From a checkpoint of a small mixture-of-experts model trained on Wikipedia: 16 experts in each of 14 layers, 542M tokens.
Below are experts of layer 2 (counted from 0) of a mixture-of-experts language model. Rows are named down (a neuron's output weights, with its number) and show model dimensions 192-255. Each number is 50 + 10 x the weight over its row's rms, rounded and kept within 0 to 99.
Before each expert's rows: "raises" lists some tokens whose logits its average output raises strongly, later layers aside. This comes from a sample of Wikipedia text that the model never trained on.

# expert 6
raises: " ", " in", " the", ".", " \"", ","
down0:49 48 51 55 57 40 54 38 58 55 40 67 68 62 51 21 53 44 35 41 28 44 60 45 45 59 37 51 44 42 60 35 57 30 44 59 49 42 58 43 55 64 53 53 63 59 57 60 63 60 44 52 49 48 46 55 53 52 42 54 58 33 43 46

# expert 11
raises: "s", "-", ",", ".", " and", " for"
down0:55 30 50 23 51 35 53 45 47 54 34 49 25 47 50 41 44 68 55 45 72 60 53 26 51 48 35 55 63 48 50 40 48 34 33 47 53 43 46 42 50 52 48 55 30 42 49 54 55 43 48 47 49 47 58 53 42 41 46 48 42 66 38 64

# expert 1
raises: "-", "s", ",", " and", ".", " "
down0:49 49 56 63 65 74 55 34 86 48 52 55 54 42 53 21 55 42 36 75 49 44 41 39 63 64 40 46 51 37 47 55 46 48 32 43 34 61 47 28 50 43 56 52 42 35 54 61 40 34 42 65 55 49 47 35 65 55 42 61 43 36 41 43

# expert 10
raises: " of", " in", ",", " for", " (", "."
down0:60 36 63 70 62 46 59 53 52 39 55 57 62 53 56 47 52 57 49 39 49 56 48 48 55 46 34 74 49 56 37 55 61 47 58 55 54 56 57 46 36 28 29 49 42 68 49 44 59 49 44 54 56 64 25 47 39 52 31 40 49 60 42 54

# expert 15
raises: ".", ",", " and", "–", ":", "-"
down0:47 63 67 42 41 57 22 44 40 58 57 45 41 44 64 75 51 44 50 63 56 33 59 56 48 54 60 53 63 40 50 42 75 61 54 55 61 71 52 54 62 48 48 43 51 43 43 43 55 73 56 46 25 75 56 47 54 47 44 47 57 53 31 43

# expert 9
raises: "-", " the", ",", " a", " ", " in"
down0:29 50 63 53 60 48 46 47 51 61 58 45 44 24 65 48 48 68 51 33 62 57 36 47 56 47 55 47 68 49 58 61 59 68 42 34 52 45 38 45 44 58 61 38 45 46 43 40 43 58 49 42 69 48 45 47 47 40 59 36 43 41 63 73

# expert 3
raises: ".", ",", "–", " and", "\n", "th"
down0:61 32 35 44 66 45 41 44 53 50 60 48 64 41 40 57 57 37 32 55 45 61 48 50 53 41 42 55 50 56 62 37 39 46 34 42 47 53 41 37 51 43 59 52 47 31 29 61 35 38 56 62 54 50 43 51 61 56 45 60 52 49 29 62

# expert 0
raises: "\n", " ", "-", ",", " and", " —"
down0:54 43 33 41 52 50 45 33 50 44 58 34 64 39 41 46 47 63 43 54 34 66 38 46 46 50 58 73 45 55 45 66 68 80 50 51 50 64 55 59 54 54 63 51 45 56 32 46 72 69 44 34 33 37 36 43 36 61 52 61 63 41 60 49

# expert 5
raises: ",", " to", " of", " in", ".", " and"
down0:42 35 64 49 50 60 46 76 58 47 60 69 52 58 48 55 67 51 48 36 47 52 46 47 69 53 54 39 32 47 28 46 55 34 51 54 54 45 61 38 45 57 47 42 39 52 40 33 49 57 35 51 47 39 39 45 54 42 63 61 51 28 59 59

# expert 14
raises: "\n", " In", " This", " The", " However", " With"
down0:47 67 38 36 39 63 63 42 41 64 47 43 50 47 61 75 51 42 54 59 43 50 41 44 39 55 51 46 40 54 36 45 65 92 38 56 40 60 49 49 60 55 65 41 39 51 40 49 48 60 60 62 54 49 43 54 56 45 28 53 67 61 49 56